Experts of a small language model.
Training: a variant of Muon for the experts, 258M tokens.
Below are experts of layer 5 (counted from 0) of a mixture-of-experts language model. Rows are named router (the router's row for the expert), up (a neuron's input weights, with its number) and show model dimensions 0-127. Each number is 128 + 32 x the weight over its row's rms, rounded and kept within 0 to 255. Numbers have three digits each.
After each expert's rows: a language model's description of what the expert responds to; "comes after" lists some tokens at least twice as common just before its tokens as in all text. This comes from a sample of Wikipedia text that the model never trained on. Tokens count by the router's weight.

# expert 41
router:133134126173130124163181210126138164152200175157111174162180057110142106113090106120112176088105130143082134133083130141133102116129145157128065083168118169105122132161124096133143127163190096102114110109175157131166099086136126081127158108127144105170098127142117059145148093110135148145153143134173187053176099153108139128121142115195150070107127082151143179164151174111148110075095
up0:118088143148156118091153196155210104152163146138131163194129084125167134084103107149114129121091139131119129132052114212082126146112156098181088146072098111111116128095133102117163146153048113129098078171135124126155169168117106136079129098142096149198162086124123143108122166158160134113152150120081115143107159141071084163145117130193130161069081091101169129127134089156167152152135
Wikipedia heading equals signs, table divider rows, and the/of/in in title lead lines, such as == Schedule ==, |---|---|.
comes after: "\n", " =", " in", "==", " of", ")"

# expert 19
router:078109082155179109154129200138142166145171158147121168134163068109181100105102101175138133061124097208074119114150114127160093087105125165106104116139120187110067133135115082163135150142144121077120147136165207114129131110172117085129162130159136118163119098119133067149139148138115110121104117163150126136116098190143101091129149164156162077110170119185135191166150199085104115096102
up3:136118140139179163134089156175119171101148126151191128101186077090127080123073128116118157074057130144119173135121143136179156175188134093064103112053089102142061096144098163177085135154157119120138133149069090091148116147145101151099168098152143141128136137192159154094180102116137141137121117080199161166142080115156134096124125121113141092125094093118124154146086183114135081101109
Final digits of years and numbers, closing parentheses, semicolons and line breaks that end date or infobox fields, as in "201|4|;", "(planned|)".
comes after: "0", "9", "1", "2", "8", "7"

# expert 20
router:132129109147153163144150204125081114096187172176140136168171072092151105086119097166140159081125135139084093118107118166092126121082136189121111102173090199161117129173099091100128154132186139135081133120122127119121101100153117067130142128086149106151111139095110095177115125122127162145138099125171214128138089204148115148145126158138154069071133104121161162170157175107192083092128
up2:079203143086128136116143114139164176132164159187136111139152136149072175093108118142091135119154159115121148055137198117115122105071134078190084154168097149115123050112136112139086177132156114127072158115141079177095075125114107144133102148176173143172131160119127162158148060103103044180144085098164128121142101176137128128131134123089140096102134135160138119118118134185167111088136
Line breaks ending sentences, table rows or list items, plus == and === section-heading markers before Career, Biography, See also.
comes after: "\n", ".", " |", "==", ")", " =="

# expert 11
router:116136136157103154131149149125070128144157145146156167157136061108177179104112104110171161097159118173128100112103103165127127123101152186122122094200100168175076068126112102093173171166157122058103114081141121087111122083139093120135167187140130149136149123121104053152114111126096183170118145135163140111150035140137115116153141127182147124111204091198175122172130158112149126110136
up0:113072096190075143094093097101149160173157148162134112099105141127122076114164118091104156090125133145116112074102113111154133112176157119114153163110109132183173081134077065084125123114128113165185142099162156081126130087180118076178172149157168187123088117089082154083187134152081125121136119120141110121137153113097131088074118138078058164111152119191120086105167148118183136159121
Bare space tokens after pipes, colons or commas in tables and lists, usually followed by a number; also pronouns like You, There, and "$".
comes after: " |", "|", ";", ":", " /", " \""

# expert 44
router:084117108114166150126158130087139135181203197127138141214172076066136169090134099146155120107117089138086075052126121190105141152067147152099134113196126180116106076153093125098164128151183107132095122142139147123096128115134125111171167117135086151156103095081124080103149139168144094118127108154148134138152082145162126113156079127163141085091162139143177168113150189132115088123162
up0:078103118129179097107096115144136102175136175118144125135156121111136130136147177152181080123100109195126107121103085082101121127119114128115126109186076116053155182140106097095095082155089114153059092098142147181068124106173146116147106164143152088111129164077159123107161164112077171140151137163083148129136103122100142137142147109145103109100150192116184168146148166210159071177082
Labels and headings in infoboxes, tables and sections, such as Total, Personal information, See also, Casualties, Career, Born, Coordinates.
comes after: "-", "==", "|", "\n", "See", "==="

# expert 10
router:099096103167133095157150189082109133097169133176106161204192100114146129110077111114149128060136100182114094121089096159153130079140148164110089071176127179167085109151080073150129175155159112067115086126175150114160124104180105104106120154168136118160113107140083097170106124139084160137083149135147170100148118150149124138134074150149141092132124129177121163155156211118125157092105
up2:115090129142114106124166082128123118159174137154136088096173047112135127123119129096147130095150096121207132155150140109103085167152100088097120083092151174115097062104097139104119180134141124101159134108120126126135241118071140146114124163143223109161152151177139100145113117072170161098130158154128104172134113139121147175148185169092070151112089147138156112100160189153128174149131
Commas, semicolons, colons and table pipes between numbers, list items or clauses, often in tables and race results, e.g. 12; 2,700 |.
comes after: ")", "0", "4", "3", "6", "5"

# expert 17
router:135125143145137164140162172091104124145181166135139127127136089077140115084124132168135111058108113193100111073104134138121106092094142181093103095186080184153116125189074100079128199162160119117074129136157143094126130118143103071120127139095118148116124135116120077173083125124097117145110130171149198072119089169174068132126110146099135105074136115137175123147194198125152086099096
up2:158160109100150170139168161196135090067096133133126139138135149155141156078123073103090150093134105102117072128104192123089081145109134079207134132139150152174152151144106160125120135087060161134092102149121128123119105069164114138192155147129088091141176121110118183111091094083150221169108142151107105090075067141115105148107130090105105101101139154142100103125126113101185162074132
Line breaks and heading markers that start new infobox blocks or sections, such as Clinical data, Route information, ===, ==.
comes after: "\n", ".", " |", ")", "==", "==="

# expert 13
router:082137118121129117128137199125040128132173197130135125166178084106191098100110077136157127095163096164123112129077128148165101135056186129095121084207127144117121065156040148114138124152126109115109123136137144116123132143176166113157137134131095129200091087153139109174148080168103125175102092127169134148141106167140120143142114139134183091109198108165117142180173124119121148119121
up0:124103137146170093214181176088156123108156150119143156110172070141113120179145085185130171142139117084149158171145171079132068188095120077100126159167137146153173130105120144147210184125129148123134064109122124091120116171178150160113175164093115147134146144082111100172152073151126068146166114129163162103152134103139157131135120149116133185081108133158121066147119149139143099093168
Digits inside decimal numbers and statistics, plus following units, such as 0.98%, 179.3 mi, km, sq, million.
comes after: " ", ".", "1", "3", "5", "0"

# expert 27
router:095077071167142154140144157085139149120200160127132131134162097064159131057154136157129150095165112157079147107127104165084185107100155177153112103180100172110126108130095128100188152136174090092111127153148165117123126106109091134144132160106057173159142122144161111152150111126091150111086125139119141122124092146163069120147089166149204130119158183143146150190196180092084095087109
up0:155120111151122143129131153089106150145111128102186119155058141132118120134148172099132132088143153093147102119173151196088185097086097183124127165179099170148126159101112077089180179191132098066132078142137134108079113098132076137135117188116150100149137157070169054118060154151106065075155117177121148125115102150112147111107107127110162139111133170097107155105171196100127129142095
Field names and list items in infobox lines after a dash or line break, like Produced by, Born, Died, Coordinates, Succeeded, Order; also non-Latin byte pieces.
comes after: "-", "\n", " was", " •", " as", " is"

# expert 43
router:104092102186146141162119162140095117136193191151151144143172088099181113107136069111146157088181117154092090078079115188092103090085150124129105093165080157131118049146108118124158123168139100076101097142123132094124105158142133082151118117131124167119130118123084085114117125143105151181104136142190123044139083177123074163137149138122182095134176111170134156164148199127160104123143
up3:079139181112120118135124128132119113121135123159164076145107135148143153134125144120118143196219130119146120151152113145078161161114127175135132145113143115171121205113170167142141088114161154093137111061123126167111189121109100131096115150069165114165103128140136151146145172194100209146151071176150123085106143128117172105133135131101197193128142159111148147155059137055072091179146
Initial digits of numbers in tables, vote counts, scores and years, especially "1" and "2", as in "|1|1,393", "May |1|964".
comes after: " ", "1", " (", "–", "|", " $"

# expert 24
router:081119142166143132140134206121101135121159170164096141129159086112217117101130128169162136107152076179091156096080107199076104116081166155130122132206086156134098112172079104104146134109110135086117060131141122123111105130148136109141156116109131183170103071141119064135114121130117125192119100149150151103138101174138099172135105108145154057091156080150100133129209154094130133094119
up0:118087113169144135111182206051113144146117131116119071155115110130178098119101113123115081115162091183121172071138151094120114127059147189117136087125143129144151139176135134120146163161102123146094091103191058102048119186138116167132092125097171164172127148116150113098173105099143127101083118111121102134160121086113084146171180111098152163108115151208165142116185132134162136111118
Degree, minute and second signs, spaces and digits in coordinates, heights, ages and table figures, as in 44°53′01″N, (5 ft 3 in).
comes after: " |", "0", "9", "4", "5", "."

# expert 34
router:085093126162160112128171186055099128111198138168114185188207115093148129101118100130159126075105132174096115127091112145161167075140152166120121083190144165119093090160063084136157180130147120090120076139156137132108098118175088099115117132155098147163096089108121091154104090149124143111093135124177150062132093137140144146159077167142170062115172133174150120138125163123138140132103
up13:096178180143168093145141090170118164170206135098153136177140102128152088087185143156147083140104127098125160096099199088158106120140011096102129080148129131172144145158115132104161149144113141066118158111106144098103155177111145069133135180128114168123131165164177067147145172138162118124104106121153137190148138106160157097072168121129118131137096114127113121187179124115130130173141
Pipes between cells in election, medal and sports tables, often empty cells, plus colons and semicolons in times, scores and credits.
comes after: " ", "0", ")", "4", "3", "6"

# expert 5
router:091168115112100168150156205096085179175198134148133120154148094073179168098115112145177104120126124174030101105071124174130098117082191130109107117159132188131124080182117105085188099174118121125090106138150144110120129089169125122156106138148082138115085104125146067137142116136093122153102092134168143091149092144185109106144061110127149080123165158171150137147114145099132115107127
up4:138127168081120155122104134080067092133177163130134099159157095146170134113177159126085121129067124084147175142085119096083097109144173150138070150138142134123161111143143139141184169132091140180123135124080108181095066114129186097111141124148055124110152081070087147153101159140093056149143140124077154093137155159166097116188086099106159147175152116143132100075151082114109116074158
Capital-letter codes and short labels inside tables and parentheses, such as country codes IND, IRI, positions DF, W/L, Pct., Votes.
comes after: " |", "|", " (", ";", ":", "/"

# expert 30
router:101090129123163154136144142076127088106197132181094147170191123089174108082129081156173141074130106149101085078070097139111119075089119177130133122128089132128085090175074096123143199116154092054082124135169169122131124112174137089109159173146151125168098075109125131125115110103137151151087136123137114095159102155162128143163080163157117101132166107192178144141121152161160109082087
up0:150086167110152163137100072177173129048122139151114093113177062123175141171115107126132152032110181152101111088130101109143141140122174157098132090138136134156164153147125122122085114126106120110116126147154209109071168142117072131124194127150213105175096089105079149126073151111172090137108175153157098119118080155148126144098123148199099132125121137159153106093153122169116146108109
Pipes beginning table rows or cells, list-item dashes, and colons after infobox field names such as Occupation: or Children:.
comes after: "\n", ")", "7", " Born", "\"", " Party"

# expert 18
router:062123130149126132123139183134088129128174193148158180163166104074139088105119056152121118088154146144127105056102073147120093098125162113105101083138095157175085102161121134109158104192147108079113126140137171115144149129195121078132112133077115141152088076110080126126117111130104144147101100133186129092121102135129055167139131127123207094148139118160128117226163188110129126120129
up3:064114120103109170126106159059106128139127192088163100110120184099129160158083124063171152121099095131085136140093113161122165135150097113129138074167095145171123160118058145100148117153064145087125144156167080153126094145109084146137096158111169109133071090164112122132140100138137106090129127125178079144102150123134136049148107111100128124075139129063184117160135194163139132181061
Digits inside numbers, years and scores, mostly sports statistics, plus count words like two, three, several, second.
comes after: " ", "2", "1", "3", "–", " ("

# expert 46
router:138112113157119122147160172123116108136204183125126150133198088075195168117132102119163199089163153164090107106095123131105123126110157177142118094163068174166105099153072087123167137148143127076128094122129133107129111088165125102155140115136153166148120122142072083145063131114137163184098138150162123081121084138136100158141122105141145111139146106171122090151205226069170110128119
up0:118139166104118098077075179105074145142040152031176135141148108104181156081142089116154129116136114186102132079097105100133135094083153093086145168178125071132067132097081148140112122151062135084139123143077126128121154123168169125105147074146094118173187123162080119130141122109148107124150111126122149119130119078114134115128144065173181164143141100152116123052148109129162119135122
Spaces and digits in dates, years and table numbers, especially the space before a day or year, as in June 17, 1844.
comes after: " |", " ", "1", "2", ";", "0"